From a checkpoint of a small mixture-of-experts model trained on Wikipedia.
Experts: 128 experts in each of 7 layers, 3 picks a token, a shared expert of 256 neurons.
Below are experts of layer 2 (counted from 0) of a mixture-of-experts language model. Rows are named router (the router's row for the expert) and show model dimensions 0-255. Each number is 128 + 32 x the weight over its row's rms, rounded and kept within 0 to 255. Numbers have three digits each.
Before each expert's rows: "comes before" lists some tokens at least twice as common just after its tokens as in all text. This comes from a sample of Wikipedia text that the model never trained on. Tokens count by the router's weight.

# expert 85
comes before: " |", ".", "–", ";", "8", "5"
router:188195071184097120173154109080106141137110152137090141135083143025079117142077121139166080150124090100113145176164153129113102177151083115169118191115154130130110081052121077101137181192096127127140094147132105121129139068178083117131151141126163081124143096125159148138119105105080091141112091076153123150143125133134123127196103105213120109023116167176118117196041135135135130089127124115115113104107110141112134039128140119134174086118081105160136168073110086119121111146125139122140122142099147132115169147193159085128126149132130116133119125149105124117160037147137108130140065115116100150153151128106139087141145095113148137129097103120115128107062095144095133138184106110092107148116128146086158202138166134119137113166189132180128165119156120108137138140102216

# expert 100
comes before: "1", "0", "2", "3", "4", "6"
router:215127154191132136105134079141138164114103118138089140126144136110122124137110149115096135145196108104080125209158141104123104144159115078104149135120160100101230131096098105125157155150080139201178086206166143122106156103230103118129134171118114102122142008145128111148109109110087105180166099105093141170066148109150120114128128113189135124104112085083152118096119110145119094113116147133136114140131176122080132078162125123123132111095153097124135107038143057111163029141139109061141123139079158070142163151147171109116091141130101102119120134136130175118109098190106103167132120118126101105147152254112151076112131124115070131154112103114124139109110098168082101153167139105137155141138119164137130164112163117141131139125146150129077100101156102133136120170110157

# expert 110
comes before: ",", " (", " |", "'s", "\n", "i"
router:150191112131119078156114116093079137132130114228150089085134147077133098109096153036142128142159134069138181123128140114116134125181126073161139193145175095097115126070148144122112139158086176128127115146138050097143106097144180095147084127088121137074127116114118192093113124174123126123106190121126163165144160156121113140106071090127099117090104144191172127079116172154091118118124152056123088124130143105089149126184177079104121100109120116145138122119128088104117126151135117132174113118119123152097133139186156126166118160124128124078095180140108124127125077133107177169139134115109176115130130193129119115108140064109109134187153124100139133063128032153151129145168122115135097200141081149133147181228146142125090108125193135169120064039132092138136155122120152

# expert 122
comes before: " States", " York", " Party", " |", " Democrats", " Kingdom"
router:159166121198134050148166108098079118128149126135115118124095157125154106150140160122143090177132129140100175134137098081113135129130089130138142133070170128101142098113156149081125157124151196119169129149141121129168157114157124107198105144122122170107168082091172153169124044157108105139098176078127176134134139131139151124196077093130097041082075146157148143108106105136140110079191151123082116146122163131136147071135148046095177133137096135117112173062119125107109140143143110109187124147157079141113143139127166130180089154118122091104099146128031134108094103139098152143154133134105222193148157169074110141134141060143132155163142154075178132099123092141119084155141176117124182115161128132111176181178136075084188173091104114141129153104122094095142159134073158

# expert 103
comes before: " |", ",", "\n", " (", ".", ".\n\n"
router:160217145164149116060099099101146085163126094161116103145075194107102103124096180140114133170129121080162163146143088139101145161143078139158097185101169131132126116118140124111179122188110120144157127124180073122154148048159065073156067122122168096116125071111213095143155074102114143141132157124105156164110114141127126122134051109147089113111083097136189158112090113159143107092160149117140114103118109148114141092141190068093174048130084125201165150119127113123146127149162168094160109118150118144110163161130142132088146150099120107092130122147105223120127132116100103148122136117141124142138150201134146089112136121142105138110104128125165154116101042144163100150167177104098170172113103129140155204154164077107126122109192136185143120049167084156127131141136155

# expert 75
comes before: " the", ":", " his", " Art", " Fame", " University"
router:131181095155133130122131134118143113113107105152140120113091125095146116143136099115102124118123123122080174133129075148151127143134132111140103116072097107138181111115135109106083125147066124199161085229162134109198151144144139124084061176107161163114120134100145164183144143080123094158083129105084107123110138035151180125142084120133097143113137101120145147104099183152165107076142098133096122112100116183120112135176141135126128021123142077111141120104119037138157116129121109165096115164105138104080141135175097041184165119141134089112172154111115090104099085139111120155135057127146210085140175145161177063140130086106119147176051170123164160156137121143112178211134175138108084137123141130071170120127168060155141164144122144166140086123140120151130139175097142

# expert 92
comes before: "0", "9", "8", "5", "4", "7"
router:147202078129122106112098128134029144110132090157071127153072128072110026136108164088129152161156068091082134145170087122092112149208115122171042152084119082080121114082080123088140192163135171139136117152154135080146120078166161105145089149093202132139150128157125187157105099105128120140116143110133113140146191071130142109151090079184127100145121143166124124100120158122107136135127144124124141146109168124094132147143123111115127128131074141144151149076125118116134078093151109088160057164110183138068187125194144098166093110081090132098129125123098124118150085099102126147138099125075144159160115131171138124153181061108111150129098111086148131173028097135104134132185155114117163158129139140107083124149081133116150122116165125198068158113136101130132144142102145

# expert 90
comes before: " the", " a", " with", " of", " by", " Carolina"
router:146151171125088121143077109090137169130107121126088117082144154126144088161136144090121108112194129131091137176214109136118095119122044161111132129102152127153129128083147111120167179182160131125133137164153144119140140123132107107121125134087149108147135115163156118112177088170129068163136092145075146137073122137159136125113028096134100089100097167215159157125083132135098134140149153130153178040115171139140174107134131118159198080130139124148120192142099103101111141146138167119137040145133146101098166121125132110140153107132100026045118161131124158121150103111097105138145068106140133164132155118128154124184197098110132161110141148082140115101116110114098084136124203114051134098157134146017086165192087126152162200156150113143096157121121142131131137164113139

# expert 72
comes before: " ", " \"", " —", " MF", " DF", " USA"
router:129144072127140072101120074129149150071105129126074114139085133122118119134104131144136114082138085140066124158142083136122125145141141089124085129087099071088141121104161065121138119122090119123138122239159095108139111139137196080185059141096149118090134092141164128121121113134120126143182161141115140139143183154143131104135116138149098086115136127114169170089140101143158116133209153070062128138075116173137230098122154087135130125072145133143159099072108045134078125132202168147117079193139109180116139090176127077134112100091143068134151149122141175116110107070107173107160124125145126108149137123161189084081167108151130130182100149113206143134086111171131100120121123107119118179159129127071096137155173121074120184113118102131116096129186047146128149112118132

# expert 96
comes before: ",", "'s", " (", " County", "shire", "\n"
router:149162121159122042120099105107073117120123137133124088060147157116162006167108163103142092152177123104139172149161144121113159131201060090122126193124183120096126140110140160125108115180145180146148108141139139114169135094135196086152095146119143134098134097149163168140162144134133099148170139117151165189087135139148142110146063106149072156109093154116131138133064121146070112128116150096135201103135186118100140100121178053084132056102137125168115115120144102107126118147125145136193090165115115108128164118141119123185077132105114125087139210109128135106135079127129117139177123152123167106125165228123138129150148070171108199148133112115157151154085061134161163153184156103126150125146110132123104161150152128145081155178192111147123140088155064119138139175112142

# expert 114
comes before: "7", "9", "0", "8", "6", "4"
router:109167077132153142138089141119110161106098101144072149157134117081078091127109118138126113155146125118066133150204157058109169118167114126225130187104140105132115110102075114107083237157087127152129062158164156130149060103181167116103139107127216146103155117134118139106103110100093112145160132109176118121111141139166148138191093126202132097094141076116106066134085149153104070094127155101056160144109166143077137090200151111159108097110111125134124154103060058100160108128146150142127123111056095130109143106156111034136103100080063120099096130162148092101145116102113120160119116082109178133144175124152160071128138109099107139131120102130132129108114118126103141126174095131145157121084143132104142123126127126130164134176180127206119171121080123119104176148095124

# expert 111
comes before: "0", ".", ")", "5", "6", "4"
router:147140076114130117153124130108143126143097091117073154129143137084147084175100131119129105170155071082115134165183111141069141120183077148158126212136165123089137111104077141022140147170106120142122100138131162110149106067183106107152151112104197053129145121144135173165125128103142061165096141121116073126088167136164199136104124083166127096054125082128116089088121164152084131103109120085152198147130133105046125104093158157171126102135118089146153141080117101110137101098143141103141104185112160139135213149136154087153096089138112102110103139147119198112166092087142113140135091114150093191140140129128182139142143102130125133094060102101120140130076115126073140104168182105096147091115132165123123141166149097136185109186196093161130145125170133083135135173100167

# expert 66
comes before: "|", "The", "===", "-", "==", "American"
router:135126094139123081122138124129141112131126140148088102153085133112038132130132156070136106144183046106114133135140154092134127152167117147131111109129155042104119049078105090122133146120070166151150127145151136127139167118158080082144165113113189115123164102121138169192154115098078121152165153144086119135075182056125153104186119095169114095136036099171177116107130134174133100141120092131106083102083109111129141095143137114131159121085139115123142170123129096110104129111177164109105064156145114153083129063144149096126109139140130094107186155123095180115168127090112165120166099114146182111191124120082153110127172113175138137143132137127131138066099128124146156140183139114077148121102124119100079215119115100123111110188124105145146167019134037074117185179092132

# expert 80
comes before: " was", " is", " had", " has", " also", " would"
router:125154131170153098131146129098077134124114056164122066106081171111041096199108192103131125159127029130139151143159140079094164148126143168184064153083106102126115143140073112112139122114121218230189109125151132083162146155166117129151142119067147096151137137155132177167102092137117117136121160128130127174128145138152141139090111141111104142137038088141123080145078105130167106107142113050090136157137097121061166123170120132124107146115073176123171111151122070132165082117137156115097123129033108136093103125142136132114115121056131129134134130170113167123180140159112155138148111148143090147179132121112117133104141127100101116173120120069103168112092100137104134120204144164138157096092111135155104152143110049114171111141142065124134144101174094127098163182119131

# expert 124
comes before: ",", " |", "\n", " (", " City", "."
router:178220109147132090080143111120066155136108127171138069111086206105104065122064139149126112160133128131153133144174106116116160126175082093168133168128167120100093145113120156124126157181069198139160123134160119114159148090144100066151147170119190095085129121165174128098139098133119126177153158108123161136149135135112116064165071110135050107095052146169153126105082137157173112132164137087097129080119091128132197105155178085092131061120088147180136149081125079125169099147131187106173085132136122143098128111124126125131107121124125119087108163119072144108123126180109161146128136142108128162149165163124156052177135096111092163114132106120115151137130022116144109173177129095108175134115101160133151201184155103106123184126122124187129113094176104146137143146100131

# expert 109
comes before: "7", "8", "6", "9", "5", "4"
router:174140165177050109124119083113135136134114133120144116150096133122097118146093123132157073092131095123130124150136097111102099198159085128092126189116145088096132140114117127144126176120131130121142096127125126145131122079137146114137091183103156120121122100148151144123086103136068130181173182043130112142110141134126200143137141100200095088061139071194130194154065177168112058106147140098070116140143122171060124053145132163130211131144071120123183184088043105129147113097135114130112110122118094081105139121223241111125132070099111120109125141155121082098139071143119108159190083108102188102165135128178142118141152099127083160114087119123151129143121112115111162128151185108126146113106124155118153129125113072103163154110109140170126131130195127146102117115124128

# expert 120
comes before: "2", "citation", "1", "3", " c", "P"
router:155145059154164092144123130099153121041137084142075076148078136107116120186117208148110083165164105101126118159149124073146149141140130143126075129126138095117118094099115110095144111159069168230157155138110134109126139046154146107162135102130119107105186104143185134117109142156108127150148192127116100115132206076140150088147124125149140116129084122108134121109098100134167124069164112098116152076099143144122149154145109120156119131044127159091165118082118081140124075084153128083166109149113099077131164094175127076132153128086079079135136112194088150113154123113115148219142116034092111105149122134130170103110143109132123122146126144112168200129091055140102098122198125147153154138114162135134147151112171113137179146160125132128117111098187095054120132139057162

# expert 70
comes before: " |", " Friendly", ")", ";", " JPL", " Daniel"
router:149226130148127143055132078114125128087091119119044114171122189095087133123087159153086091139144140121134153150169127135109136147155101123129114185102170130133111070123130066104175131214114139178163113181150115140137161108192126024100162129133158081073131088104168126150145104128104114175175093134103138173115139154124129141199055077122122122088095116189157164158102125122163134073163128125148117068107152148134129112173147093141139055107133130138165142092129085125165097130130121126124063141114144099118165105153130125120144143097129059132186122118075155046175113158097144140113121115145114149118131141193159106152144123167114163140130138138141153158118073116131116173135130165119144162077115117092156188164174134131122180153147129195103184124182112140100142155053143

# expert 118
comes before: " the", " ", " a", " his", " their", " its"
router:156178157131139035107087131039122095102114101146112176109054122111127110162143141095117089087133112129092132166176155129103086138124092159162135110111139121166167145110147126109132150123099136175166106183123078080214162129143112116108144178118170076155169125123149142102157145134163092160143088129154106118101135075125134065120081132117129104092131089174118105160062150147126125137168114133141176093122188139114152035179086155138113072098166149135117139108118084110157079148130154110081117192116103105098168111157146090121146135125115011080103150124119108136126092141131174165141129105079134142165127121165160097194162062143127212152087142066167128127123124118103151193143132182106102160171136143112162149135121048120114132183098137145123137120116141144154137186156162

# expert 113
comes before: " |", " (", " –", " and", " is", " |\n"
router:091240116167101086144121104114106162106102101129039074171068176109098115145122132118108105134128117121095120129194060093122183140151150075124128128125125105144137135118079088118138102136114144129150121163104112135161184114185183118115111101076142124094153115146153199083123141106091127166175161138112120136122142119162131142129159119191086138132098125193110118076134149161114076128186144049133153093115116139111111130152138090121173122046067105121208112119118096107127103101174172122133062111097199119135156112143128112142153109108099080123084131129087149091155132104120155149164145122133189142132152105178167127146166088104106141199131154084159136147096125203102152165163096184127133129081068150128132181135108153087122150112155139178156176105142097088088106154053107

# expert 105
comes before: "0", "9", "–", "8", " |", "4"
router:163222103182140103091141113072060120114127092126052144142133144005113078135011137104129141182140112117080137144130119133129130171156089132146076179089106106078144071100095102105160197183113161166145130137169108093162122057179172121150089146124154105132154112145125125179096127117121076126108119102135098159117173104147110120179111081202114121067115167173150104156126134138132130116119107137115162139106178104085131113123138144124133107125135121126170142050098116130135101151163138056155112161056151079125166137190113086128103121104142126120146134132143188137148089120088102134172118125080167155166133130153173107146150105128133143151105111084125135162102086173131128126159120176106107084113130131120135178166145117138100127147143122186137174086088104128115131138044167

# expert 126
comes before: "1", "2", "3", "4", "5", "6"
router:150126132129146113096131023144122163124127104126052116100067129126098102146135219092104140131161133090087158167159139120099170137163098064105107126115152103107147101088104149138118183134135150122148138231183101069154175089250112117218115132075130136134174127149139128154119099107094117171125136050125134136098140119175184054142126132178133116148083095148162104072147107121112116112153207139069139124129182142120151088153124117123121129056143150162101122112103109099138064079122099094149059148075175122104138138132108088125133109111126121142109131132118154141099124110121182159162105123147155119163139173120142129121144099104093136133093158097109146125131113147052114191141184102084177103139100211126134130126122135111137128123146128148107121055121090139112138176132149

# expert 79
comes before: " ", "3", " UTC", "5", " A", " \""
router:140186070130115130129135104128144128074116133127080167117125126095120118145103152070096115086154044136120139153185156088143169136159124130144120109087136099133145115135039079067110114177092120156168102231142097084129103129149173091117131166119125143110115083164139171143158132106143118120144118117068111125108127096156142139168114088169135128125119135106124133166138189199171074139136125142112134106117138113095177098147150136136105081022144099114122153098121096113122062130122198126121127143116096145111167057190140067180124107167125053114144115118106120102108064192083132163142123079160099100132125110126167057126132136145165138125122162130072169139106128130153120116152115175091146100121117128059161119138137103083141199166136147158107175075179117121140202096053160